python train.py --num_hidden_layers=14 --experts_per_token=4 --d_shared_expert=0 --hidden_act="squared_relu" --routed_scale=2.0 --balance_loss=0.0129 --init_std_router=0.0307 --vocab_size=1468 --optimizer="adam_hyperball" --batch_tokens=[131072, 262144, 393216] --train_tokens=770700000
Below are experts of layer 11 (counted from 0) of a mixture-of-experts language model. Rows are named router (the router's row for the expert) and show model dimensions 0-127. Each number is 500 + 50 x the weight over its row's rms, rounded and kept within 0 to 999. Numbers have three digits each.
After each expert's rows: "gets" lists some tokens that make up at least twice as much of what it gets as of all text. This comes from a sample of Wikipedia text that the model never trained on. Tokens count by the router's weight.

# expert 95
router:471587519455412444508380416449564475601588488464520515613505469493509558507469571445518491503516496528531368551580428468419486549516502535596556511483551557552528463511470519497497412418450465477498496476483527426506479560509526519486583470491410569528470499445469540478514415397461497491464554524559440573451407525501543510511579516509519474506456414496491440484548537443537398533466
gets: " R", " Y", "h", " K", " N", "j"

# expert 81
router:387490533514377441443516525481569473560483489417447486561491506454512489538457428390512503428546444569594474519475479393491457454478565519448474505536468476506499431525524435444528498508487522517519514595411598487449500507524486614530535528478495500523450529462547498469539498422487495484514510519484501508528581492553429384433539524383484506478524382529580566570608457447520446540533
gets: "al", "a", "an", "v", "ian", "t"

# expert 46
router:524473395526443411546454541441459514489456484523459590576566538520428399513451521523524430440446513594485558538512459506495537469412467475438487407524477521457526465563493520492524422565503537416540567439558489471463474587448458476533550497511542486387537456515509570428539560482480412493493392492460512481482488495537508442512474614504507469486432589530413392542519512463456588544451
gets: " e", " \"", " E", "h", " C", " The"

# expert 21
router:405479387539564386521382515571503570505504544512529458472552533494488550501486481445462471575498382464467523507516479565565396506455505501609465522506490500459411516530501546491526475535391464536510463467425585509556493489546508518547470449527461587609540433581564474535518509502574601531463501523498535525449569527504515498462553449461559463464500483422493456464428468558473496548622
gets: " a", " the", " is", " |", " was", " its"

# expert 72
router:468567471438415475537468489555452441520631424475592513568406485498489574494502513479450447586498403583550518503507483552525578576483512517497521434454537566448621536508494557519434464535444492455425528425433568530499473532481500459497573566479501585531544452466498456453548481575493492523525510510579554536487455557476533471474516537515482427474453407636479515464514515500615569512459
gets: " B", " H", " P", " M", " K", " F"

# expert 52
router:385499397483486392553476443528557427533551409518543544534500485433554547541511522431506441465625473510499563573502414476475537521441541499491488459548498527453518507547500510439488532426448579445570501471537513476466498530545514439455547547460495494490474414480534519468548485549460527523531558437619447536384515597514467520507508478464567450492438470629488438559503494431469474615562
gets: "a", "i", "o", "an", "on", "e"

# expert 69
router:516530482387546594464454455568483421460411578450504506425409489460416501517502453537571410511428546487476552549511570531382506517584500451412556520439486588445552493509489393504508531489572580561499481461574547489472549496598485525568518505517436522426496501552484482463588500531538491455488504528525512518544456395509504512509453477525526557531582442462534485381543474538507536581477
gets: " |\n", ".\n\n", "\n\n", "\n", " |\n\n", "==\n\n"

# expert 47
router:493481461522511518390517446431461506587463530461550548509542464484598600515466505440428470514513488531412498497550465526472408501413456419470522484526467437445474465513480489490489506542439584405580546470460522498429532592529447603441582503516499520484482533493391520498427474462450536573581454488526483528528493432491510388607569586527530488553473552498508436404556471421504506574493
gets: " M", " m", "\"", "a", ")", "i"

# expert 4
router:553479474446535560561569595542519544503500522555441525508468529481522463490522587554564538485495565509479560476443538450494430493544553488527478528435479572498589447510541418505420508556510502542531571419522523522619456531564588553523418536585573491515460500507512574446476552534559487561496574526448502454454408560491540455501556409507510489577604545601517434490405540549443479427568
gets: " in", " to", " of", " with", " for", " on"

# expert 27
router:506517475516481534522533554529530553487451570496439457462489562530519418526526519571589480459496495469522559496440468465431403494517523452566472491547429468522557494514584501551487558509498483535589472598507544500631486573513464473644453455520523500575455475433498633456497459415512536505522511590555498466420475530446503437457531369570441536560518549549530463529440545598544461459540
gets: " of", " in", " to", " for", " with", " by"

# expert 45
router:503508503511541458475529483459519541507533556599478542462551514453480501503540486563487654546577511516514577473425564448543548543484508522523456507357559504496426435479584491534530488522466463575464438513577557507475502513502501614462484584566498430497485510490487574539560494542382473431586513492513446427508463485458424491553606428456521527560517590435434461480502521606486514445431
gets: " as", " it", "s", " he", " that", "\""

# expert 18
router:446525454619509415451580375453531476549518562447453578521517410446546488509460394440444501505638536551538564483459457554498571537459498491400496505519420543544498478485528517487521452467428483527412470544459594481431444513481500543476506481600461566545469421502609571484481526463471576495591530495539484529487486482502513474558563458439483511536507397558487511512541469551497522445551
gets: "a", "i", "o", "er", "ie", "an"

# expert 92
router:516455470555657436432584533474524513458581573535488413414501507483470580457510454578480594436483486483490417529415427526447457469462489521487498552494508498527390482433500457531447565559445505590409385422473562469452495478533491481422503527557532526529443541501468499593500503451434544480580479581522547465504421494470550466559577492500548523566503521503456487435481434552455490518485
gets: ",", "),", " that", ")", "\",", " which"

# expert 49
router:493452496522526516524532549478458454467453507422522381510558424532499453606514456446505569534470476429562485500453449464447587526509486484595499536573469401449446477530555465515561452575555548509556627498580589550526458440548489514456441498562485532519577589554492575532459498490516506526564468425498497519474497445537494540454504374510576589468513571560483564547421537546524533530576
gets: "ed", " ", "ing", "2", "1", "orn"

# expert 38
router:546530543491409504409521421505507536543427554454498531536522514582517483505473511490455459474523429529497390522426569550469512530591444496363512538528523545523488495474417482536554495429468479502472464496373501611452563599570427504446517475545568528446515459498526490497508534515489388545526477474483541555526451546591486463413475587389413516498440540534533558474594457471547502496529
gets: "C", " H", " C", "A", " M", " B"

# expert 43
router:428527524492533488438566432441430515593432486443561512585456511559411402539448406493515482500512547463569529459509469514512416528467576477506514424533550418520584485529508473508507504445563582430475559637440517524416577535448433574490484482506477518424406520462561564478478547492485533463446519453396439569514502493452435445469532466557542433478489440492543566521561557514503521456485
gets: " of", "ian", "al", "an", "'s", "ic"

# expert 44
router:378515504550539543508561624576462519418447487616487518521498616515539511506524510459448417503519535494526489487431516542422445526474498546482469465501545537425502483555470506518472473645407543585494538506485486479492416432563456417587560485524557500626520486503534500450466553442513568494473524538520489541436500441500577457504493495472537397436425507496501455425594465543473470557534
gets: " |", "-", " in", ",", "|", "=="

# expert 35
router:558546542405477464431418605422563496584522512502597503600449394487430563488490460544570493495513531639470484544500539426455525392460595466489566486587484468575490532423437476473482503474592431523438518487470537546493533477563532572476512465540498530528453468481450493478464550537460575392441518560450524525427531582441452480467502581441506500526498433469494480523518476504480504466513
gets: " O", " P", " S", " M", " L", " W"